From a checkpoint of a small mixture-of-experts model trained on Wikipedia.
Experts: 32 experts in each of 9 layers, a softmax router.
Below are experts of layer 8 (counted from 0) of a mixture-of-experts language model. Rows are named router (the router's row for the expert), gate (a neuron's input weights, with its number), up (a neuron's input weights, with its number) and show model dimensions 192-255. Each number is 128 + 24 x the weight over its row's rms, rounded and kept within 0 to 255. Numbers have three digits each.
Before each expert's rows: a language model's description of what the expert responds to. This comes from a sample of Wikipedia text that the model never trained on.

# expert 29
It responds to: First pieces of multi-piece Latinate words, before endings like -ing or -ation, such as exp-ectations, refer-ences, def-, cont-.
router:125116171122092055114141073139125096157094106108162108158154122153133149111125103139109061161131141145141169123108111138127159127162136120153136137178152093108127101153138088158147154156122134
gate0:140148141098134122131131165115154146127141139133126134135152102153121122065201168102109132122133145143103116131122132140115055126115116163138097111114133114151138129167126158122147097134184101
up0:131140145090139099178126167105123139126125121155123131120137088147099112088193146075108156150103130124126140146124111098148059144092125163128107123105124130144121129162164138110138109137192122
gate1:130112117133140140143149128166173083104186098151142132092127060083160147125112146124108095118142150140128105126161141110146151119100156147138138119151138113142110147154116135156154110144156127
up1:118145152114136128133084121116114150141098175121108138144146170168130088128150111132177147138115133138142182126125126143105140147130096110123089174085135140116107107132135129104148167104081112
gate2:125081118140105133159132118085131148146149131109117125138089148116130125102115067135114117101117100137122152117156117140103145133155148107108081114124133083098099142104097111147127140128123131
up2:112151131152123160171119135150130112099092099102169139135145126137145074137101113160097110123078093113138116186090133180155160151104152093147094125137158110116121162129118128163133132135113151
gate3:115101171152110108133135144152113069081126133103135133128111134100103089144164114165153131144108117142137125143108129131117143172116110106134149110122131133149135093125100128133152098143130116
up3:148158094118167154120120107097133178172131109148115117120153122149183166121104154103082125103154146131128136131135136112169117119134150155126099135130115103114115170139157125122098145116131160
gate4:097135141099141113099179110137082122100134122112147133113141145111175118115149119148117135116103162081163108120124127127072103061113103156122147131149144146121120153124157127164134119128155103
up4:100126130107143129090157115144090120113131136118151128131130143132175113126153127165093116116102162086178098115097132114078099065087099136138133108134122145119127161117169157157123141117135115
gate5:157119143152132148163140141178124131139145114143131145121115135158121124113105148121124113135139158166138113066169109164122120088161150181125105130147101129134133125137136144154151132138141155
up5:160129127136130131168143140147124114152148121135139139152094177162154101113121110147139111118126177155121095136133099144137121097136130172112150131115135107132096178099167132172157122123129136
gate6:131097138173142136137155145155145143095112152149132153150119134106131095062102077079180106111108132121142150130193114083091136162121135143094155161144126168107121114140122150144111123120118144
up6:123169120116117124142125077117120129211147126150130103149139143126099128143121155146107136126132091132108093139138126173128118091135169113118064100107142122142134155161150101156183106099114107
gate7:092130129129133072088120127135134194102124109091141115144188110115094138141145137127120111122111112107136119069117076113096166115145130101171107114130146160130107092152134113069127132138125148
up7:089184118142121116117118107165148179116105127111122115170198137121100143162152126136121135149093102084133099092096082098108167077140142099157106110116130118142119108131118100070138140147118142
gate8:142079149144129119112109169145137130092131134111115151099144123121137156160100129099103099120121112125135138113106137108112138144169117173177138145115133111098111079130154104155134150153122126
up8:136123118137139147060141111113116147131142101120147166111106098154123098182079126115142131115160125130131144131127140095089126139150093131136127152110112113171090107130129150164153141128139132
gate9:129144139064089118148118097120132136091126135121125139139124113098136099143157126157104121125133118111141140126121173136141129122135136143095138154093120177107106064099117143158134183191121147
up9:087139165089071116137129103132130132089139124092108150131100116092153111139151106133105123112146109119103169139151153167118133142156121163099111142111119140116123083109100129149111143159135158
gate10:136121158165141074129062119150145140134095118093110145143106115142180105105118138107126086145089173110112131162145111121156145126145147118183123126150108099142169125155133163083090141123152111
up10:114118082122112149141201151104110145128147135166136146113143152085099147121118129161119172138183099131153114100113158154102142141123121116090116140135124140135101145082142104159150106149095154
gate11:145155110145127145131138109161121157122145131161148133151163097114090139111119093125122157124102115151162159147123104153133159123136125124140108097107121095083143128166149119118123181186144089
up11:123105150114119109111129170098125112128130110096108120131108179125137123114135153141141129131148081083089102146151139116122135120138145135129135158155099152144133150090127138152111091091109150
gate12:164100111072120157135099170122177150112123114164113132130104136120150112135163116174101133130105114126105139113151117114113110109118103156102132115104126140138146095118122166096104102124122177
up12:116096139113096151118148141131113103127122080120101116119137158080155127114131116119154137117131174149124109088107148170120118118154137085125084140117095097149094112095125153115129079131151090
gate13:111154136137116119126090111146129150149131124112154157156154149186160153127082091190120110114139090154108141116148166116108153094144130096133134142175114131130153129133138115148111104127096130
up13:121123137104157136138158132130138119109147113153139107105088129115128139130150148076127151105104127109169072114127088141110131125112154143126121172110142158094097125148114141092126120097127139
gate14:111109114103138119131133134148119119133157168097110140142148099134162092155131122096125086136122093157127162134095086131142156139152115125079141135067138102087133094092140099137129134133133136
up14:128135142125162124169125117110088160087139116182140105111139117119075117121124148119149125092098111140116125175135155161136088097160091123169129147127175080159111115123190164098128125119140127
gate15:158069128132077106105144143077119155146133135104130133144135131164110139135141147141146105134116137095164123144133135113166114198147130082107105127134140089151129169132153097142101130127150131
up15:158091164130103093134132107151102173096086152107135141155179114108116095126156122148136159111118085131166101115092103108145125129131144116129089152085132164151124118154108141135145121084165101
gate16:161150107124119139110111126139111117126119144143132159132139126196117168151113114112107164105106067147133179136149087159159153120137111110143145138137211119110153126114131122096134156111129167
up16:142085104117176119172112155148100147092122163136122146121094107133148109114110149127156131108099116110138111096113134126134097131152155094131117132125129102177172110146142142126103141165119102
gate17:100117108114145100134139130140078186118124138126132154135143116140153125116131129142116093130144154128167144071108105143133142087113116074095120145129115103095150161130095096143117127103126143
up17:112112082124179100110139138154091178134117103123148148122137102126157113114121136150141103100140157137148130075096087142130102104135113074110120153104117120093143128139111138105139093117151132
gate18:128155160147142111145190127079158131121094138111124132126122172104117183078137150092121113120125118144130129127135149135134089108169121139137114085108133113105089155106177096119099083107136088
up18:125106092116110148099088141165091089156168106125088118104110108163158074148097144130126120128139140141143115126136134125121144155093125092145171166133102143177171121133094145126162173109121129
gate19:160065185146181159179139133093113075148155116108116114151134160142146145113153135147145110122126149116143152118106120143064127126125133144128124127139141120109150093122145119137161149133154123
up19:137130094092105096145057133134114109167109114152104093101146099115103063163169129119124127126080093128147099120154135082110128147149139129133159156135139105105074134088148145179119172115143162
gate20:120152087137118082087155094097110163147116081115124113138120086111157125147175114111111161193150116139151166137166147150159127130102160174135139156126129147079107126147082098122168139130130106
up20:113134099141105101090161119097100133127135090110099109153131138082155121131158105099103148148153109158132144137180175124135138133111147153138126155107107169075091122137122130123165139127123102
gate21:134157069149100142113099146094154093119138144112142163103097109120150154105131130143141148123156130114111158150136121138133080114137183085156172132127106096128102168170136118124108128164098138
up21:111125080106152088096068073107113112086117110122088143130129138135119134136126126151162092127169113135136132114130124118110124123121157100133156124125127170140127160137146136124105151170111141
gate22:114116146102130099173143125137113130086172121129100125161109155121116108105152127125135101157145164124144142107153130130119152112137096108137096137073113138121169112135162139137111146150161154
up22:112161127158133145082120130103134140129102143115175148095161078124116161148080136113123147120144084132106107150132134123150123150127133128130141117180137148147099147143106102113133140114059092
gate23:172101110090078078126078130151124100158139144092162145141109136121150127116135112121137102149131088090111137110150108118121109109145137157130105123135118149146123128140127138119124138130111153
up23:089171105139150168134168105127160123114137119119099125127133093124077114151133087132131163126111149156172127144109155109135128148125144101153149125115127117113126132122141108165134099149148137
gate24:149105105089140108110166125151164112167123151153156135139164126091168140161164121093134142124125111125155160127135110144140125161133171117120065107145163125123118138120118135157126143131133166
up24:138111116078152127103150163164159121128129130149136131122164143120175146144157135098106129158119133131163162129136101146158109181118139120108092122168149131138138119125110121141130122128135146
gate25:170108149106143166150147146161187110126099134145139135147136155125153125114117108144099111054101146129128160103139115121114137161142119121165176115136127099157104162138141102108116137160139103
up25:102134148139109127103095124099081147117162157116079122085149114125099140143151173120149121166140112120170134124128150151155136134143128172129107143127129147118177137103107135125138107141110142
gate26:156125159157186139116126134143132124131134117139155117114158124161133136123072120078186100167140162116156134131097128146151140153126146174115098110166152124122181097135156120128126118138163154
up26:168103148149174146111107171150094100140130122117175128119146117181152135150081130094164082155167149125149119140088139143129114151115158139110078121160108106096144114120140130132104103152135156
gate27:113154124125126114110120170146135141085137123125114112138126153135142130170107115136144162184123100115116120114118138139170180135175139123148139142145131120109131101054132090114134149146135111
up27:116132154130118147116077148138128116069137135140136132158101124135109121126131109108136103134103160112140120108128121152154190133136107126111118136162136152101131142089151165101073151109050128
gate28:135166088135156092145127122145150132165133172139143105134153141147115096172137126114152081152144126161166104166142139130168171133139154117130110104107120194139130134131152122119112114131132152
up28:151075150128103177119100133125107117069116098113109144094098079091103103119102130145077146134104150093120125134106150142121108165122100148136128150179142113153122148120121159145101121136076102
gate29:136130137117122062153169103156050106092097118113121185125161097127106102160114140095104095128147149140136161120109115111090111123102129125150122123135190112108149157175114100098137113134109118
up29:117141163163113106116174106120136129127096165156094139097165115104107121168114112112145122088070132101114138118127146101085137107124118147146143137093116063093172148100155095154151127125124089
gate30:109090110135120120132126168117127137121121159110142133122134144111173121106136103100128096109099112144121144171120116140139138162119109100083103139145079172128094089134163116107148147080112088
up30:088108135075111140152157199125151132124084191139200121137099118101151106131123121136108114102097139138124081130133117123138110147136127114100111120170135127122112115122161116072149112128130089
gate31:155101096147144199143184113133097150153167101153142109119118109115121122124115137094118080130186149118139145138121129146128159100081147111176130089125142124083130134118109157144131101130155131
up31:117134190139163100139072119085143097104142089131123100144112144126125165115111143149181152133121142120147122117126116128095112117131103105151044159135158099164105152159114120125135151120135131
gate32:149134100152121112148172089123186144149089131106066108128106122158135122114116111118095145120147095135121121109140129144202139115088129151108111122145107136097084137119135097124102126108088137
up32:144085149087121144144106138111099147124130149145152133184131128117135121141105121115142108134115144130109090125125110127121097112152100088135120166121172106137106160109137137144124146170151118
gate33:121123104157135144127150156133138098101137142131158138071088169087093136125112137131101090103105145107117158151156141147144149168150171151150118100137082129164148120164133135117129186154112180
up33:155139129119127119115137125135156112113129118113157102126108161138123152114124106099104110133122107147151140113134163124102101152145161161125177118151126140148150167128137113141144196118117153
gate34:140122101132164143149127133154133141113118086168132149143129115148112136153134117147150071113125137116158155137092123101101120120114137127073192176108112126137142127090150176146127117088093133
up34:138135124110168172139135115152139130115091100163135146164163135157095149178149084150149075109107141133144176135089135079114135115142176156064187150089120125137151142094132156133128113082089141
gate35:144088158094085103144138146137150146152151149133132129141107137119126138129125113165133104071125116154101114135116161104153149181129116147087132102145086146131089184109123157166129102123137142
up35:109104115155158075101162080115140113145153103156130136101134174135085132140116122131131144107102108123079134121150118116094092116135150131121173172134131120154145138135133154140186172137134126
gate36:133143127087155141147127117133111161157174132139144114081111169084153103148144109131078098114125172129128138140137137108138109133100157113113123131148120101091128134130157077105130111122087148
up36:124076134140107126123152138122137096138093091147122141152157098183137143085098153151175165144153105160130130085129123172160139176151097146131141124102116154131129126132116158139115132160127131
gate37:144141130183146132132133120160136125142132160135150135123125095114121122124113082149129122140120155106103088129181109103118139129139167121106120091129112122124176155150133135119138160131147131
up37:144101150149133152127137085103137085145106143127107106119088128164135142110163156127121133145171138114159162091122121137165154145146082151102129097102107088109115099096145114134175110093099137
gate38:113150099145153132139125154084167138103175132105134189103183160143104112104146094147098161155114086105109149151173125144115150162139123160115128126115113135118129139168120127124129122115116149
up38:142112148124106116109126089144093141166086105152123090161080093118157127115154119116161081113142153140132109118073141140135135103120124121133107114146146144140141134126151129109130140108131114
gate39:141127101118160131136139143113151108109146114116102120129120128139130132105138068101123150106152138135125150133124150141114181135080152070139111102137089160098139078113132142156110075093105127
up39:110125154105137154136149124131119130144105172131148144115125119101133089125131128128123131137158136120156130154134132116136141110112130106137118173105134137152118102113120167113112123140152146
gate40:126114140089129117138143144168108124080154129123145124165128111134144121074110107141155101102126163167116134157138120150126139140093119130069143160123122103119120148116161134139118150162107110
up40:131086156138107143107164103137110123123194084131118130122153155122117109102158111101124085125125155143116140116136097132114142126133177145081135132108119104110144114125109102181119111139120139
gate41:136126086109164098114146150137132082148173160113102150129070086181109133107127113156114142111155106127128161136122139128144099156071141151124148139102150137096135144185088103152077137149140154
up41:112138092140152115128123163093118097149181122114103133130112089149113152088115125139102128156108089130134139153139082148172126150132132145150125136093059173109121146171088094138104126118087140
gate42:131117159091102122127138104127114089125164125122160110108141146128122090141131118098124131130084115108129155104098135133122121132104163119129127133156118106127135117128122120126126112174169093
up42:141162087147163113109150149132135163142102110145175146141134122111146114087128140112180126137119156103151136128063128150121146157114137113093120120117107121110175127131170109149156150156120094
gate43:147091123136099099131143126165128129160131148109178142134145113109179136145173121106118107115144150118175189125116094133057127112136127117123107115134136106146161098155124154142141128133142095
up43:117087144133115106158186134160099123161095139107145139119150108126175106107149138087077111107154167090198139135130124132101085106168135150107143100143131086149147127161158068129146121142142117
gate44:118128095138119118131141108124114114118133147125116131214109133135116125114114134160148156174117139154119157092162105119075130112098115104120089091153117174163149137124190130103127150127133139
up44:062150088106129156110150131121115144141150113142120109095142098146128101109164136103121121140115133122129108099110122136108122132080177133124077119123124147151129103155144132170144119150082123
gate45:122139107138133108094172121114113140135162104101145168130093140154172153087068143135099112143109139122170152122144100132146144122152122128164103132118119123105099144129084132135151138172134160
up45:134126157108134113116102128140129120130133154152113078135176119090125126200194118113134124106127118152127123132126141169092115121118134139114154165113101122158128118127137144106093125094098118
gate46:123143171120129125129130100105106108157170148092118111134148134119130128139097154146115141096115124139123117119164115128096134158110110145144156171112130111130086115137132126137129139112088117
up46:119129167172173142112109143154119141160140122125120124132098137161143110118103141103147145148132144163084115106148125120143125137112113138175102190141156124139125134119077142102133139149142123
gate47:150143148110143157095121099143121165176118127068116136127170127130131168125183101125080122126103064141124139111133180116152143150149158135130150121156078147105126114121118125133154123199113114
up47:123109125117145120110178115119129131126140143132136171120125150133089114148090081131127108123137162153102165094108128109111111138154168143099187120133152157109149104125067102116154118141150126
gate48:137129151128085134124149098105122131187137125094143093106130097083078140150104138102117177139121140122136122127158119115113118145124123120141075118156139147109126122117162119142163103103077099
up48:145140160147086127111156109106116153190144142106128107116135111111119171163111124108138159132123132115148134139137122117106105140132097128146103107149137155146125116124180129152165118115070098
gate49:145133139099144096155105058164111130156106106147145136130086156134136124130127146123181097130139137114111116138157156135152131110147094158144126135124170147129132137164113146154115125187123165
up49:104136119149121155124179178097153130106147172127107140130170098118119128127144113138075182115129118128147142113115083144117128135119156101124142108128086128132120116074136135119141127085111106
gate50:166129128086123164135144133113177084113158184093106078106140107153157068126125085137087088126108108119113168104162179101111121106184099132158136112119098150154097093105116102142118168140071108
up50:096143159124170105119126116109144091150105138147099116080148109171138127162122114157127126133119094129081136154108174161068149089121120123154121118150140132145077122113110113133147099120099152
gate51:139113113142110102085125152116126164124111135138132198110128124159114155134145135176151088134161096165096111122150133123147113119089163115113117123137125129155134134123131159185125142143139129
up51:109101138179132115124115127129139115071130164164115124121122142137131147148121144127156099107163079127149144122128128140148126132138137141119085130087121106124131081128151124150125158131147092
gate52:146114135110111150162141101104126132149099120139124148130161120132161130099120149127077133152104124153100153161139158134090121128141170125142149151096119144125151138172111166109176179107152141
up52:122112133112113132152126110124134140151127137120114129125163121172118135093134139152068122179136122154106143154128120165103125128128156123124098162129118120158142107171139145130162163109121134
gate53:119110085152102119110161103107145115150141147102167158171101153139110136113077140110097130175130099147140138139127122123101178129167102090169128102160153141124122162117102088126149144126149148
up53:117150149112163152149066154152141098124140112155091123112135114092109133135168139163125151108136124104061116160150107147146086117090161184101137158110088105138120094133180169093097115137140116
gate54:168139113152130144133108154172131130133106141123129070158169125116130104096152131106101114200068091172147137145113117182141090120089137165124095120109116143158126112135149137150124172128110141
up54:101091099128119145138127127093101156132123169130160156146080128160118100161123131155150110068168168106161111100125144092112154136193135111134146125151164121128105156124090111134156134126133075
gate55:124134116099127151133135136153182129126132143148138121158165148137125140138106118108147138114113121177145097151160166146082141137142111105144111146123119117128148146138143080143121133162126088
up55:103127144167115145093163129114110146138108138133136135117141096130115103153142158148168145161148156133133110117090140141161146149081123127092109136112084167106136142135121126136113063158118147
gate56:136165162097088102110123131110132142119082127109152146114118089106136111161148109137146132144106130107151154158156129094152129098171138110186127141096148123148175130100109169113121128145084133
up56:123104100143147153134143123133121133135171096139113120148133148144121148087110156114118111103159138154106105093116134157103132171101114131088135126152096129114090123161139095156123143110170133
gate57:102129124135121086104115105130139133098125125102118120124108126138110157139158131156125107106081117106140155151136105103124128107097137115134112166150120087135143143131169138091205123161124110
up57:105107129092162156166114150142131123138112126136130092138144140147168103128125138132157133118137118129133139139110165142123085140133131115088106094102121152164133133139088092137065119114145130
gate58:122108131114121133122177132088140127158139148103136150124163134099090099152162077121165128121116126134065126156131129174108105143146125143128106138154130163118152095129098131129132136132120153
up58:129103106119130115130163154109145124164095153094148135151121121107108138149132073112135161120111133160108118154121128116142170106136156147104121158153097149167152134096145105143117145131139153
gate59:128139137103131116088111130115114108146125089141131163082121149117138129114149123090133123146118117108128103086092173112141135110183140117133092135115153117134121143116112145099161143130147095
up59:147150116129120121104131144133122093126138100151124151097136164114137149109155139084122108134091111057118113102110199105137141134129179114115094131093148125125122170108105175107165131149163107
gate60:104160129118137118132134082125106097125136119142119132134119094115109120177185117159124117142135122132149113106167114093127089097115086190153135160168117167162119119141143129106149117134128082
up60:133114155111141137100178133150077117108165098136145170099122183132130172158104140114183158103109145149140122132105141160141117153125167094103144142112131130105149125101141156119121135120152166
gate61:094129125089101111158084108149142099125060146095084154145112151161126168133139180165091131136109140155111139153086133097126154106133116136196103134139121155141143145145124125070095129110113140
up61:090125120117113106145098127169150121132079153088095146111097132161118162154139172115120161110099161138111120150085149084109153128152133125213082126128125110117147148134122145087120129123099126
gate62:152069118172143114158114112098161096120110117145129133098152134118089138122116126122133133117084117156105142103149129113130150129145146101120129133113146126164121112154116142125148146153117092
up62:136110106115122087121112111075098119142134160151192129126145153099086120131133116139115138128125117142125109120162113119138079138131160144138122129110149154120146148107145114142103162115126114
gate63:094111175080116109113122113147116150135143145113165074134113120111133094114191117110100085105146163117126122099102162132151117125106085133137105124165117087111163128135129139116155152131132132
up63:098150082112164105148136100109127069131156119133129111069134152137103117088134110161098158136165143131130140142156137104149140138136140144141102132103155168155095145097130100104120131122143142
gate64:180130090101149151118144206128122142110130129118115093128153129131184157174139111094146131137150123134145153143120148169134149114123174137087144127132124118177106150153093098187137131115125152
up64:164127056148115169157132136107081110085163127162101103129130119111163126190098129141142157105119130141147189168133119148195159108127160149121137125101144087149081119098138116123118150121114136
gate65:177131133114110091144127133118068080098115124137133146148158147137127140159173127171126131130141123102154140127129138077158136124144130111158130124144128127160129131142145109123085182151149136
up65:096123125157134161123131133160171139153131127100129120116149141139128107087107172108153137148111189114081088113105106135116129103096139138091120143121172135132164124112111128109121094089115136
gate66:158125108107120118086150132087155091122088094144115068131167137104143152158138105142125120141157136147139144116126112100188096123159121172098094102154113099140102124163124115152168151162104138
up66:143113130112172110114134132152134116131115066124106141111128148141133115139104129157155123180140112108138096094150154109138130135155177133067079103077129122149144153108111161165180180096106123
gate67:140166100137125115161118136146105104149097192114166132115168133135162144112165119136120134113125113102102113116109145176133082129093090124142156158142112173166115140113132133096147152142151162
up67:137143133150121106138133155138122114115097168107166160136148165173108137099122109129111120113097112114100108137169134120153128134101138101123140121127176164159122144122133142116145102113108137
gate68:145103126101157157115118133149133125117166129099128107164127165105126115112141123127138125105175092125128147134152130121150122141124178133136130118095124125147183109107139131154118139095100120
up68:126167150132098146121119125140159101131149117117147112186113132101169123114096188104127141136161110149121162149140128154170178137161122119100125105132134079148158110125120125146109125097100107
gate69:087094104143116154102113084151170160152129160118137144122140121143150124121122140154096093095161131170144128144135108131095127109170105135159075129119137120152134107157135114139107154108120129
up69:103112108167132124101099114133123120146128154125160135119136125165120106125151128166124080104143109169154111135111095108090135118151112151147072121124162124112109122124113133126152165114130101
gate70:152117115150130144115125088167124111166146129162102105112127125152109150142143137124141134097128095129126135110178156135119120137150130137135169094078150120139138161154179130182126100132109104
up70:113136143167100131101123107146109105128124105156101120111112066147141155172151142162189128138104111106126096094149150190134167155148150119148161116119152111153165157172158140132137106142121101
gate71:136109156118121117125102131144157112094166083085161150137144099151180167108106148121127128117115149191104132171140133084117145144134123153169107137142140099107145146132091106141139108127116104
up71:147086131122156107121140165150091112097166124134118105158108169129116175126122103145094134158150158104095134155106115140104126168130152151134136138088154116095160112135126162156139088149148108
gate72:071132124137084120114124157137125171115129136133129098111200137170106132122096153085128097159115130168184113120148097123117113127102136181101130129155102138163122100141138106121129114130117141
up72:140132116163117127145150132128095095110144117142136126151120111132077127117111106131154120142171119138169088088133113118114108075129140097078086106167178124082131079087155134125139136129118128
gate73:104151145140131144152121160134124116120116117073098100115106157154141112128146141107131107155131111150131152124122122144144175125132145066141155166151096104142112111180131139119163162118113168
up73:153111165116118086095112161128093108118101108130054159105108170141149160106193132113107148140136096178145082140120131120111110128154151108137120134146158142121125115170160138153095128132135135
gate74:122088123121123097055107077119154109100153102121149159112178112100111141144128141102166124142130117109141143152140132155144105186131176132125119123113101164158130146131070171164105126144152146
up74:144091095104143122092123102122134157098174097117156130145175097114139145125132159082167143115137142110113145176109102128139138166138146108117091123137106140152142134130046138161118146131099115
gate75:153137109115113162131141123093104095183158159153119077111147129138115100135119171179122149110131104097112158129155130130156130120151134135134181124095133154127096134116158137156117113196092130
up75:122117147150136083148140114145152156096108103137138220154144137110106159114143096132115142133116138163143109087104107132099105126115113093137074116160139095147157101154124078107170161093193173
gate76:134147136120110064165096166114094132156136134107089183125123073135135136154124106113148144117139126122099113109118109129110162150169058138132093157136136143119100145154145126097086134084135109
up76:135112153146131147127171062135128107139128110134154106106138183116145116088134146159119093121119155123142126129110146100157095106117178130154159127097138100110173094134107112169146078161123126
gate77:120145121134128091121139128107136141099152132136124131151084141062121160154108162101117120153155099101159150127118134107153119134143166141108140186122105121123063093113121116137115152152138114
up77:112082098136143124133151144115140129096155146106126119086119126118133116156130117118115152113136109121125151098138137159139139170171117131139165116149111132152120100140139149138131108151102115
gate78:126133136103093106164117132123154127148093099149114145165161122101180175081135130150175144137134109163151151181140104125139122158152126112152169131128135125118133093105134138070134099139137102
up78:147136117191174151107115115157113096150173192149147124100124113174101111111111118107131101111162128132147095116156112107124117119067107154096131128102090187134155128127151078134089149151081168
gate79:139132156134119143108127153122108158131149137122133139106131175085119132155103131125137109122104132133087116100110147125167117121153139126129148133109108169143163111137149105106122107122137111
up79:143144125136140163116129091166121116138099124107091130094171113168124137152150101087115104150135080134130140129142157075101119154125108108118151123104107114124109154153155114127117111144135122
gate80:109123111133152078095108108137128130129103116143132143132063118123164144157093163155132163147111109145164129107126126161185136101139124128100076092133117134148128145117142143131109157111113115
up80:136100123118117060138098070129105104082128130138120163140054077103139131121093167136133142192099120128152131105137130149158144082146160141133063117150127150141115134127121140143142147127124094
gate81:111136176190087099133137132122141111125101122110127129124120122140088089158110103149126136130097147104142139135107099134125090144136125107115098110122138119095112136112128122111104112132121125
up81:113130158123159124135171123135130132153173141136103122116136130113131126125115095109136111115129137118134136158154125142133125097122115122150116102153149154182142110115104151175099144085122157
gate82:123176122169163117137070142092132132149111120133105105162090117125106145163118136114161124113125110158172082148143089139154142110149159092148127125094171115110135164135175123121124105109147134
up82:126130123138145120100078139128171174152134149104132106198081095162072108152157119105141130134120117117167096152134122123172102156158136095135144102120159089127153136154130120133142091130143170
gate83:169114129133140165131106123137121137087134100121114130170156162121125162122121107071149142134151145150122177129143117190136133152146103126115126171081148171117137154108150125140161088094143106
up83:137128141152146120164124088122128137080148079096117152162177147127110151108125094104134128144123169150106197134115157173134141142149123116134110163112172133102112117109137129126134082120154127
gate84:110092124141116073102153146134113061101099148137101150115141120128153089111088075138105112137112084112134082081159135109129148132121154119136133124094139123111129147146137141103135087114099132
up84:150119139127133127128150113088157100110103146153120080084136133092139102152123137113096151136151059141142087090123139141127116132173125148142110161113139121110104128134195118133152066143081110
gate85:094111126195118116122136111127127180133116114145156139132142114159085127134112147136187123133113121069153110139159112112130116134138112151157138089096162124147103138090079117134150138137128125
up85:145134130088102155125083113141145109142165133132105152136126137101134145116137092121111136110117139166145128147145150138126163135146136130091164134129128089124131126160170154153148105100118133
gate86:130104173173104109116170123119133122117130147129119107141109118094118104175128088185150110111109109150098153081114142134123115155148088135136138135127115075184122138137155114159134157133096100
up86:102128139105153123098112166123123098130083124106135134162128125146103142109115162103159119137134125092110101155102117120130155134103168163151087132149134146122128093151088154081114146114121124
gate87:130137135177150077136113158133172163166122139147108128155144154134160146138098110130153125103150094095124138117091160129142128146175137132099103108076161137136113143126143085105122154136121133
up87:152125132082083144156105084101107100069127106127114150094138110139089137181129150113118136162113128186143127156140109119124141102066104103129184186148107097129154126114115183140141111092141101
gate88:144134122138132105130167133175077124147107092089137137146127111121124112069137069084160115130129153128132144116128107109146128142125136120143097146118129111103135099118117166102114166155103103
up88:090115128116136122102091121101167135114154171165137126133138143149125146153104174153097139120143086134119097124112155168107104118125139133115140101156138139144123128123122080138121103121129155
gate89:154156081112101107218170130136125075157107114149118120156150153087145106111142100122065093155136141113108110138135129090114122131138137142186069158122106122131155118108125142139150112085142151
up89:185090126109150129150153145123177083081169158160135120130104110142108109108154150139118101117113107119074137134176114139121123148183145118069132126103138137141132123134119161150164116119133175
gate90:111155129092093088128107130127114164105125121059166111147097062115129122111154090114122090139117154120113092086157108139142133136134128168155118141184170092103135174103112107095113147160121100
up90:110108135133136157107119176075136101139116115151123166146167152125115100121138161148124138094118130140127175151109154104117114135155113124164120114111142152118122092142108141154122157115140131
gate91:157118140110124112103126135114121138138153133096138175157145077156124124128125074146109128123127159136141092079130141088147104147145119166125126114132115118156187102153148092139150105163089109
up91:114100118104104109121138140155129145177131150113130124121193130112080172162173120168101155093141122131122091135162118131185119202142158144142139137119089134123136118127123078114150128143110106
gate92:073147156155138102144161138129122145147139100103111074163157167142091102139123169137147106108128161137102140112127127136116121122130154113121095091121133132160154145135099155085119122114145106
up92:122094145123108203117111129125101104105124124147124151108112113126178145128102111084115141152161103121143126186111115149140136113139108117135143162169159157113097098137168102150128117117093127
gate93:134067143116117130146126129107158155136118080144075177140149160159119124141115085104108162125169152109131141137162153085124124101155125136108114097127120132134106132167109144108127193129120144
up93:121072187153115152134081145122153144143152092140081187157144149167110109123130096112094138163168161121162148140169125102121127081148129133097135136135122128120122158156098157110139150162166176
gate94:130135106103117108134150134116138122157129132098119155144160079119159108114130110101117120152131144131133159164133141123153185156120126125152128128128195141107141100157107116136178160134160161
up94:104092107116133110161172144101130112138127106131131150130137110128124120105107148097101130125106114122145146106172109146137163151126113097151120113129149133076141106120130083159120118115165141
gate95:113111136121146114129112148123106137136129142084146123118095065138103124173084169122133104161110145130148135139137112098147115136175134093119133151155115137154153137099138147126181132093153123
up95:128142173153120158177121107128117132108077137101140117120112103141185098132082150107114117141123145125156156154159155135154105128141106112143153158137098136121135125113125142119159120086120111
gate96:149134119117109111138151194141145136087099126124080112170134131126165138117069135130123156106104156118102175151144110109080133120119106099151140161156099153120117146132122072106156143142139155
up96:182139149121156113155110103083152121194137149072144126154161150119120095098125091128085083135138083160125150140182130098130117138103137129152131131132125153104165120153138128115120115147119125
gate97:136153143145113120183115064160153138119119120166133096095120141110095117150130112121130123126112106152100187125146162167151170103114158139147135133138158098118151130130152091148103108110144127
up97:130115133149133136135122048132145150133135107165125093076118183107134091169147117133138089109126119157081143115181178159159145115139139153148131138119132126133113155149154106145110097121148125
gate98:082157112158152139145100125157045140145145132145156136072151130123123121137140117142146091090141120125149155116138097136134111167124140127130124112117172114145150104158152106152138106142116151
up98:123192111124131110143103122183099139145115119099143137112132137099143122126150136158118150076119096169160158112122042108108125207116140125150111125140169139101128159156169079158096104145134121
gate99:122097135099123084143128138082119144111165131127135122153109133154120113131141147137124107153122156139131126121133134097106124088148088151102113110152128117161099080144124152149105132142136137
up99:151150193152119144150121126159164088118112153144130133118118090134133130133100096121109138141116125094137071109127124108164108161076156133144113161135116127131150141164122094114134135137130107
gate100:132165099110087132135151129130151141115147106143105144119131160131123097125103148179145158077165090138122106190142137155148134160157092125109124077121129127123152144109150104123120123116161154
up100:131147133135111130168137147109135127122126091133141116152119143139098150151125203138116136115141082118107125173099129174111161162144108103112119064092113123087131129130146110125098154092137166
gate101:108158094143114116157122130201150113147153098108114149118114177122152131090130126144117151103138112099118144116125157165091079147124112138105144129098064126114157132187152118146124131111133100
up101:092134104144117101160125163175155131147151093113120155125131175114151123103157123148134132121174105084111150120154151162068104145155100151093125125102078105128135127176149110123144081117139096